Below are experts of layer 4 (counted from 0) of a mixture-of-experts language model. Rows are named router (the router's row for the expert) and show model dimensions 0-127. Each number is 128 + 32 x the weight over its row's rms, rounded and kept within 0 to 255.
After each expert's rows: "comes after" lists some tokens at least twice as common just before its tokens as in all text. This comes from a sample of Wikipedia text that the model never trained on. Tokens count by the router's weight.

# expert 25
router [187 162  98  65 114 173 172 120 137  89 153 108 145 164 113 132  64 173 108 119  95 150 164 121 177 107 163 101 122 153 161 134 126 159  81 160  80 116 103 144  87 109 135 120 163  74 121 142 118  92 128 114 146 188 138 114 107  75 175 144  95 121 157  78  91 107 129 176 172 161  92 114 132  76 137  75 127 138 173 125 103 172 200 158  90  55 116 126 126 164 146 115 147 147 139 110 146 153 141  81 155 175 150 105 104  89 123 107 185 112 131 159 176  93 111 130 158 109 122  91 133 173 111 116 124  57 138  67]
comes after: " |", " by", "-", ",", ":", "|"

# expert 22
router [113  59 115  51 182 162 154 141 154 106 164 176 120  89 116 155 182 159 105 178 152  87  80 106 186 175 124 114 134 139 196 156 202 128 114 180 121 126 158  96 124 118 140 148  96 107  63 105 112 108 117  99 103 132 108 148  69 156 129 141 106 116 118 131 111  86 146 180 134 141 159 168 132 128  65 112 107 125 103 163 161 128 117 194  92 169 141 152 129 162 178  80  86  80 183 118 119  89  97  78 137 167 107 120 127 133  96 103 156 105 146  96  96 140 138 111 166  93 126 110  77 137 151 170 102 149 133 123]
comes after: "| ", " | ", "\n", "- ", "; ", " in "

# expert 84
router [121 138 113 152 115 142 146 136 133 135 157 177  85 169 137  80 155 110  83 129 136 141 143 122 117 123 196  91  75  98 127 162 162 155 103 115 158 131 141 166 109 131 153 114 173 112 197 113 157  58  99 182  92 137  86 137 108  92  90 206  95 124  87 177 227  99 119 152 148 144 177 129 162 158 146  84  96 181 102 137 211  98 119 174 160 170 154 147 117 135 100  61 141 143 155 118 153 142  84 151 106 111  80 114 134  90 151 150 156 151 149 134 147 116 128 110 159  74 155 147  79 118 103 120 115 147 144  99]
comes after: "\n", "\n\n", "| ", " (", "- ", " \""

# expert 65
router [127 183 150 138  85 120 108 108 160  88 166 134 163 156  89 129 195 172 145  94 111 148 150 174 154 113 122 149 154 111 123 157  93 149 192 159 125 119 166  83  94 147 147 152 114 176  92  96 150 131 169  93 120 109 104 179 120 161  83  73 149 147 130 158 108 128  91 188 153 186 149 156  83 163 172 148 162 133 110  61 105 158 124 127 115 127  75 170 156 133 114 150  85 147  50 155 105  61 160 173  77 120 149  91 117 154 117 161 107 119  89 151 146 137 154 122 100 116 113 122 181  81 114 158 134 172 112  70]
comes after: " the", " The", " in the", " to the", " of the", " on the"

# expert 66
router [155 134 150  62 146  93 160 106 130 146 178  93  95 170 113 121 115 169  82 167 175 133 109 119 178 113 101 126  87 153 194 123 158 127 127 158 118 110 134 154  91  92 148 161  74 185 141 141 135 111 158 167 150 115 141  90  90 115 164 103 100 145 148 170  77  70 156 175  99 109 136 110 165 115  88 155 108 141 164 152 119 178 165 101 148 182 151 116 104 101 152  91 165 141 162 114 162 139  78 142 121 178 124 183 130 128  85 131 181 127 129 116  73  72 136 157 156  68 176  82 162 137 172  88  78  98 144  93]
comes after: " |", ".", " |  |", "==", "===", ")"

# expert 63
router [117 135 105  88 103 171 129 180 162 104 148 106 197 122 102 135 168 196 130 106 116 149 143 168 155 107 143 149 129 159  97 118 111 182 160 149 114 136 153 130  76 123 115 124 117 211 135 149 155 139 194 147 105 108 132 141 136 170 163 134 146 164 147 145 105 166 150 173 168 191 172 125  77 149 162 162 126  64 117  79 132 196  98 152 107 113 103 105 139 123 126 129 144 109  44 179  86  69 183 115  60 114  92 147 117 127 156 138 118 121 129 117  86 121 141 135 136 165 118 115 193  86  98 166 170 148 120  86]
comes after: " in the", " the", " of the", " in", " to the", " on the"

# expert 94
router [141 116 121  81 110 103 140 109 122  99 110 195  91 168 149 137 164 173 105 177 164 155 151  91 131  82 148  98 120 132 147 113 145 151 157  85 136 133 116 159 100 130 108 133 154 146 108 204 139 166  96 170 154 129  74  82 164 130 145 124  94 155 119 124 137 116 166 138 102 154 161 144  85  86  79  92  76 112 104 130 154 133 106 129 107 178 141 143 169 162 118 111 128 107  90 184 124 110  72 173 152 133  68  73 141 156 140 217 164 153 125  77 114 121 170 116 174  88 132 164  60  72 142  97 123 173 198 123]
comes after: "0", "3", "9", "6", "2", "4"

# expert 109
router [111 172 125 135  85 165 144  99 151  98 135 164 152  71 161 129 155 119 169 165 153 145 107 110 167 118 104 135 154 168 148 103 200 138 135 124  46 122 163 159 106 108 119 133 122 106 151  69 159 142 119  85  67 134  97 191 102 131 131 188 115  94 162 154  92 175 160 165 119 155  98 169 125 128 137 121 149 128 111  74  80  60 143 130 102 154 135 105 140 188 169  87 155 146 136  70  98 146  97  95  84 156 122  97 103  88 117 183 169 138  85 127 127 163 185  91 124 144 147 174  95 119  68 104 111  83 105 142]
comes after: " | ", " |", "|", "\n", "| ", "–"

# expert 90
router [168 109 119 100 100 155  81 108 148 124 114  96  64 154  77 137  94 144 180 112 135 114  75 110 151 108  83 141 183 143 112 163 111 146 142 154 152 147 128 120 146 147  64 112 129 138 104 200 201 129 172 137 127 189 158 149 167  80 113 125 102 131 188 127 153 156  84 106 146  73  99 105 203  90 152 113 140 137  81 104 123  76 151 143 174 176 133 140  69 122  94 113 108 157 175 123 113 132  99 125 128  75 163  95 137 118 132 163 151  74  67 103 130 125 125 130 170 153  66 142 155 133 147 122 194  91 104 120]
comes after: " N", " L", " n", " ", " | N", " T"

# expert 117
router [108 154  82 147 159 115 130 159 169 107  96 164 108 166 156 199 165 187  44 152 117 160 120 120  84  85 108 178 136  99 183 110 111 156 117 155 192 152 158 158  71 119 113 128  92 175 116 181 103 155 177 179 144  98  99 121 189 149 132 104 117 123 148 123 124 145 144 126  73 113 133 113 136 119  97 141  77 130 105 176 155 176  81  75 103 173 111 158 157 113 121 166  55 150 128 161 121 148 132  99 152 159  80 148 129 152 153 150 165 136 150 131  95 104 131 143 174 148 156  71 143 136 171 176 126 168 147 102]
comes after: "1", "2", "–", "8", "7", ", "

# expert 64
router [141 118 120 146 110  91 205 148 157 134 106 164  80 137 167 116 185 155 109 153 128  67  90  96 106 100 122 117 140 144 190 162 170 131 118 170 138 113 161 140  78 106  85 111  70 184  94 145 148 161 139 161 139 133 101 126 136 125 171 128  93 183 143 145 106 114 132 101 157 105 127 146 121 136  91 164  97 125  93 114 122 143 138  66 124 162 126 198  87 180 153 169 110 147 155 187 186  86 108 197 145 102 106  66 130 162 137 157 172  55 127 130  86  77 102 103 112 108 147 107  91 118 140 176 141 130 179 145]
comes after: " ", " | ", ": ", "-", " (", ":"

# expert 35
router [160 172 175  80 172  93 144 103 111 139 147 122 111 160  93 192 156 154  95 176 159 128  93 108  96 119 110 108 114 148 193 111 153 144 127 140  77 116 127 168 154 108 171 194  95 125 123 107 169 170 113 115  93 113 125 108  94 126 139 138 114 140 168 155 100 136 183 206 134 138 182 155 145  96 102 116 134 132 179 149 101 178 142 176 104 144 148 151 116 118 149  72  76 134 161  88 104 159 118 116  87 148 198 151 133 165 118 107 183  78 124  51 142  46 152 138 146 128 165  90 137 120 153 135 135 164  82 114]
comes after: " |", ".", ")", " |  |", "==", " ="

# expert 9
router [119  79 139  91 141 134 128 124  74 112 167 143  97 162 127 121 125 181  92 155  86 162 138 115 170 128 187 119 101 131 160 163 168 155 162 174 133 168 131 170 130 124 117 126 114 167 159 141 167 131 118 163 119 198  53 105 105  99 146 136  68 181 131  99 123  67 156 168 165 161 141 152 140 112  87 109 105 173 149 145 174 177 164 164 172 173 179 166 100  88 121 100 127 109 143 163 117 127 127 113 186 173  79  97 117 134 107 169 158  74 142 164 143  72 121 121 174  92 151 100  66 124 123 140  81 112 168 132]
comes after: "\n", "\n\n", " by", " from", " at", "="

# expert 31
router [101 145 155 166 104 153 161 121 127 149 112 131 165 100 170  76 112 120 148 167 146  84 133 106 121  83 116 165 127 161 164  68 140 121  92  76  61 146 176 180  91 116 174 172 124 113 162  77 114  64  91 126  69 101 116 140 115 150 142 160 130 125 142 123 134 178 167 101 143  78 175 123 188  81 162 141 145 110  94  86 145  67 108 113 106 144 131  71 114 191 150  90  95 157  74 124  85 162 146 162  74 115 138 151 120 111 172 135 151 173 105 128  99 166 189 131 123 150 158 172 109 149 138 152  84 146 109 153]
comes after: "\n\n", "\n", "==", "|", "-", "==="

# expert 89
router [ 99  62 179 155 113 132 156 105 114 193 126 111 109  87 143 181 141 112 116 134 160 158 123 123 125 146 135 130  97 169 130 167 159 144  98 106 140  84 117 165  98  79  95 130 126 109 106 146 191  74 103 151 132 114 110 152 117 146 134  86  82 115 120 186 115  90 192  97 114  83 174 142 106 139 152 143 153 167 145 190 148 137 127 133 126 142 154 147 110 112 153  90 115 182 158 135 179 115  74 101 104 144 106 103 141 152 101 153 189 114 196  75 107  69 149 124 169 102 179 158  61  75 152 123  78 174 180 156]
comes after: "\n", ")", "\n\n", ";", " |", " released"

# expert 67
router [ 78 151 114 121 104 164 105 154 167 126  84 112 176 150 197 145 194 134 114 144 171 133  76  87 150 156 146 107 174 191 162 188 146 134 147 126 185 140 113 142  97  66 124 117 104 161 143 172 133 152 163 138  66 153 117 164  83 149 121  99 125  94  88 161 144 158 101 112 117 128 115 102 173 151 135 150 177 160 152 169 132 124 144 128 123 117 121 117 116 173 114 161  66 135 116 179  74 145  68 169  92 169 178  93  94 166 165 158 175  67 120 122 146 123 106 104 136 166 178 150 109 125 127 143 136 164 151  65]
comes after: "2", "1", "–", " | ", " ", "| "

# expert 41
router [144  96  87 145 107 142 136 123 159 176 162 157  97 164 161 131 184 178 133 155 119 113  85 153 158 146 133 128 123 105 146 170 167 103  75 159 183 134 169 163  80  88 152 168 109 103  81  72 133 172 135 124 101 119 117  93 128 141 135 186  86 154 100 164 103 121  90 145 104 137 154 129 185 109 139 136  75 100  71 185 168  91 114 136  86 158 154  87 139  87 112 150  81 161 185 180 114 118 143 118 101 152 110 105 139  97  80 165 184  86 151 171  89 152 159 114 177 137 141 100 137 173 194 157 146 139 114  90]
comes after: ", ", " in ", " (", "| ", " ", " | "

# expert 74
router [121 132  78 168 121 161 194 172 175 113  75 128 105 136 125 132 104 210 120 174 150 164  82  99 132 157 115  87 118 161 149 148 169 178 132  93 169 164 145 182  73 118  96 100 104 128 135 155 165 156 111 125 102 145 147 134 123 118 168  74 141 155 216 133 183 185 146 165 179  96  98 112 134 123 126 135  71 114  79 147  79  99 129 152 137 163 153 143 171 171 167 132 122 135 111 182 118  67 152 155 141 104 105 124 114 173 115 132 157 104 112 131  80  85 163 139 159 118 116 118 114 167 186 141  94 165 142 153]
comes after: "1", "2", " (", "8", "6", "7"

# expert 18
router [ 73  94 146 116 112 156 161 127 165 135 101 123 151 109 129 115 159 104 156 185 132 128  84  72 156 132 157 103 173 188 179 145 163 112 147 163 164 172 126  98 128  55  98 135 117 119 104 158 159 117 162 115  95 176 107 146 117 140 129  82  59  97 108 175 125 150 141 100  87 136 137  90 186  71 104 166 144  65 147 188 165 115 155  68  71 108 127 174 126  89  78 109  84 124 156 169 161 126 153 118 135 153 157  94 143 138 164 146 160  73 142 112 105 139 111  80 160 141 115 131  77 159 177 171 145 154  93 121]
comes after: " | ", " ", ".", ", ", "–", " ("

# expert 112
router [128 141 184 101 133  98 113 181  85  91 153 163  95 174  92  98 144 147 138 153 147 143  81 109 141 138 201  95 128 179 148 162 185 164 151 103 172 115 130 147 115  90 156 129 121 125 138 140 134 157 100 154  95 134  85  89 108 147 115 183 116 157 156 114 203  76 156 115 155 162 131 167 170 120 154  88  83 186 182 129 167 134 172 174 160 142 132 154 162 106  78  78  83  64 161 148  79 125 123 119 146 153 131 105 104 151 163  85 129  67 190 130 170  77 142 105 146 107 121 138 115 100 114 114 148  93 121 171]
comes after: "\n\n", "\n", " | \"", " at", "=", "==="

# expert 23
router [147 106  67 170 103 133 116  76 138 137  64  77 166 123  86  93 137 111 180  80 138 132 163 112 164 146  94 186  99 111  98 183 100 161 128 152  98 167 201 109 179 135  91 122 196 140 149 111 106 111 162 107 129 144 154 122 185  84 157 141 182 175 162  99 108 167 163 130 107 148 146  96 139  76 119 158 128 112 160  95 150 106 152 120 155 167 115 103 124 119  93  66 110  90 105  94 128 161 112 177 103 142  92 120  88 112 118 139 156 147  99 131 150 159  83 122 122 117  90 171 167 126  60  96 166  90 128  72]
comes after: " H", " T", " M", " h", " F", " B"

# expert 48
router [ 77  90 141 133 206 161 100 148 172 126 150 200 125  93 111 133 140 116  92 145 189  97  42 130 141  91 135 142 152 149 162  76 125 134 145 146 165 160 156 164 112 114 171 123 138 160  70 155 148 159 164 133 154 138 183 107 137 156 149 111  76  85 114 112 120 177 206 159 127 139 164 120 146  70  91 128  96 100 100  86 181 130  92 119  73 135  87 109  60 116 108 109 109 141 111 127  82 118  89 109  67 152  98  92 151 161 182 113 116 145 155 160 102 157 144  74 136 145  94 116 138 120 142 130  94 129 147 155]
comes after: ",", ".", "2", "1", " For", " In"

# expert 1
router [162 115 162  66 110 159 145 119  71  93 153 177 119 122 157 108  82 151 104 150 113 157 103 136 147 142 181 131 156 145 178 152 188 152  85 161  99 102 104 124 106  93 123 111 143 139 147 163 135  91  80 153 103 172 102 156  84  61 145 172  85 117 165 107 143  90 150 165 171 170 128 148 176 119 109  82 140 163 133  83 133 191 167 103  97 131 165 162 186 156 127  91 126 134 119 121 111  76 108  78 169 162 108 167  89  97  75 121 161 128 132 153 172  87 149 142 134  85 152  87 107 135 121  66 104  74 157  97]
comes after: "\n", "\n\n", "=", "|", " by", ") |"

# expert 34
router [101  95 140  74 177 135 104 145 117  89 186 131 118 127 138 152 123 165 129 114 143 140 108 126 123  71 175 168 106 162 109 113 132 180 185 150 160 137 135 147  97 146 154 110  82 166  94 130  76 133 146 163 165 110 162  94  90 178 143 148 100 108 182 125  93 124 177 129 151 136 151 156 150 100  74 118 151  80 100 103 149 170 105 167  65 171 114 141 125 157 124 183 106 108 135 210  82 126  96 129  84 164 129 201 130 182 179  88 156  97 166 113  97 109 104 146 137 122 166 104 162  74 153 128  91 150 181  92]
comes after: "2", "1", "On", "\n", " On", "In"

# expert 43
router [ 91 133 138 112 111 114 155 136 116 180 180 102  96  95  78  83  79 106 114 128 148 167 143 133 111  93 121 123 113 143 107 100 178 153 149 149 154 173 159 161 130 100 135 175 110 149  81 167 158  94 101 138 171 122 180  99 133 168 144 165  62 116 149  88 142 100 159 116 126 161 165 133 170  99 108 129  71 110 129 105 186 190  99 160  86 133 114  95  86 168 124  91  85 146 135  75 138  58 102  72  43  95 143 130  81 100 143  82 150 124 139 142 119 112 108  94 127  68 100 110 150 137 149  83 116 116 199 150]
comes after: ".", "\n", "\n\n", ":", " that", "\""

# expert 47
router [ 76 158 176  46 117 101  84 174 171  84  98 107 135 138 191 166 178 148 110 130 148 154  93 106 141 117 123 140 150 184 132 149 111 111 117  99 160 107 159  63 111 118  65 134 134 131 144  93 110 150 206  96  84 154 125 141 153 157 118  73 136 123 112 145  98 131 104 136 127 146  86 141 108 187  90 147 166  93 116 166  78 111  77 129  95 126 160 127 162  70 112 154 133 126 170 120  86 156  99 138 107 176 181 187 178 178 113 173 146  97 116  97 117  82 115  97 131 158 108  98 154 181 102 148 138 156 108 119]
comes after: "–", " ", "1", "2", "0", "; "

# expert 95
router [103 114  87 146 101 155 156 103 118 143  90 143 114 164 161 119 127 167  88 151 124 141 105 102 196  84  91 182 136 118 151 118 113 195  87 103 149  80 183 189 104  79 145 134 105 145 146 165 117  98 129 188 117  58  91 167 135 141 140 136 163 133 159 175 143 115 160  83 149 123 159 148 145  97 128 131  90 159 105 143 146 167 122 115 105 179 140 129 111 179 148 112  77 119  95 152 115 105  72 163  99 130  56 132 105 144 159 157 158 140 124 106  85  68 151 113 119  76 169 131  73  61 169  96  75 131 177 132]
comes after: "\n", "2", "\n\n", "1", ")", "-"

# expert 76
router [156 117 206 124  93 135 147 153 162 142 113 182 108  78 143 134 197 173 115 176 169 122  62 113 114 123 159  69 158 170 168 158 164  99  79  97  80 134 155 162 110 109 152  92 136 162 148 122 146 179 127 163 103 139 146 120 114 120 122 122 109 135 115 112 170 150 143 159 136 140 138  94 172 102  82 100 155 120 129 179 121  82 123  91  94 147 118  86 141  98 174 173 144 118 143 129 124 171  85 143  77 157  94  94 111 178 135 174 192  84 160  98 172  67 190 145 135 145 170  81 101  98 155 163 141 139 128 160]
comes after: "1", "2", " (age ", "–", " (aged ", "′"

# expert 8
router [106 139  84 133 122 111 192  95 130 178 121 121 153 155 102 155 160 124 102 153 107 143 139 141 141 158 104  93 149  80  90 139 114 156 150 145 101  76  96 108 141 143 128 101 165 143 124  97 110 132 108 161 134 106 116 129 119  73 120  79 209 122 121  96 173 150  82  96 170  61 144  82 134 118 169 103 180 141 140  68 104 130 124 106 125 167 166  84  88 193 160  89 167 160 124 179 125 139  93 112 175  98 158  92 143  76 193  83 130 137 103 148 165 138 136 104 104  78 122 173  66  87  78  63 158 103 125 118]
comes after: " C", " P", " c", " p", " V", "C"

# expert 20
router [ 70 129 154  91 176 112 142 105 116 113  97 187 171  88 164 115 100 157 110 160 171 168  98 161  92 136 171 123 141 132 154 161 150 137  66  75 118 111 136 170  96  75 133 150 121 130 153  80 179 174 100 127  95 117 141 124  79  84 161 119 137 131 141 186 114 137 131 202  95  94 128 131 158  80 148  81  79  75  93 149 149 116 186  92 162 164 158 156 183 113 165 114 155 156 113  91  93  81 136 148 128 110 102 140 105 154  91 126 125 103 157 106  68  95 170 143 151 123 145 163 126  84 162  90  72 149 103 168]
comes after: "\n", "\n\n", " =", " |", ")", " is a"

# expert 79
router [131 115 113 166  96 158 185 161 153 127  82 145  96 113  82 125 157 136 168 138 117 135  72  92  77 116 144 114 109 138 147 130 164 167  98  87 176 151 164 165  75 171  93 111  98 136 127 106 198 171  68  53  37  97 116  97 111 100  94 115 101 108 170 136 178 203 165 120 164 132 114 136 121 135 114 171  72 127 111 121 163  79 103 139 110  97 156 134 159 182  99 119 131 174 159 152 150 144 106 162 118 133 102  95 133 177 139 129 143 123  78  97 104  83 144 162 181 114 125 106 133 129 181 117 149 123 117 172]
comes after: " (", "1", "(", " / (", "2", "\" ("

# expert 118
router [121  54 183  49 186 109 161 163 135 123 166 145 157 139 120 109 117 169  70 182 152 126 146 136 154 118 126  94 109 156 201 100 156 149  95 135 167  87  95 112 126 106 112 131  91 162 118 126  84 104 159 116 125 145 130 120 143 135 143  78 105 108 133 116 114  70 173 136 107 120 173 146 148 138  43 128 119 150 123 171 108 147 167 137  87 180 129 149  89 143 142 109 137  84 153 138 161 141  87  88 131 180 130 179 162 181  87 135 167 117 129  95  66  84 128 153 116 125 164  73 121  77 115 153 115 147 204 151]
comes after: " |", ")", " |  |", ".", " |  |  |", "\""

# expert 69
router [178  97 184  77 190 144 170 140 117 114 175 155  83 137 149 119 106 159  96  98 147 176 130 103 107 141 162 185 147 148 142 159 142 144  75  79  88  83  94 137  75 137 153 186  92 133  78 151 142  91 120 131 131 118  84 135  60 105 139  92 134 134 164 185 110  89 143 192  58 144 152 113 138  75  93 101 107 146 120 152 111 180 141 136 139 143 162 142 136 130 146  67 108  86 153 124 133 135  74 124 110 143 169 145  91 145 110 121 116  79 170 130  96  78 148 160 148  87 173  97 135 129 171  78  83 128 161 118]
comes after: "\n", " =", "\n\n", ".", " |", ")"

# expert 114
router [ 69 124 107 124 160 141 103 135 161  99 137 114  90 128 106 100 193 177 134 182  94  95 121  83 157 110 135 134 153 112 191 135 168 178 158 166 119 171 144 102 160  76 142 127 103 163  82 114 121 160 213 169 102 153 113  83 146 167 138 158  82 143  94 175 120 169 164 144 108 151 158 149 118 133  77 135 122  75 132 117 180 154  85  73 142  85 121 172  96  89  51 109 110 119 112 158  65 129 146 145  88  62  94 109 132 122 168 161 117 109 152 160  90 110 126  99 112 132 113  95 147 115 134 178 166 155 120 155]
comes after: " | ", " ", ") | ", " of ", "; ", ": "

# expert 54
router [ 65 104  99 135 113 109 116 155 111 166 151 115 137 151 113  76 118 194 118 112 182 119  92  77 186  97 150 117 132 178 115 163 161 177 139 135 135 143 140  96  98 121 101 114 106 165  42 139 169 184 174  92 164 121 161 144 113 106 189 153 145 129 134 104  68 176 185 101 168 166 122 159 154 103  67  70 139  98 146 170 136 156 145 179 148 147 108 159 152 105 178  99 110  77 152 150  91 140 152 138  84 139 113 113  86 150 140 129 179 122 103 160 141  94 170 101 117 105 102 151 121 102 125 103  83  78 172 134]
comes after: "\n", ":", " | ", ".", "0", "5"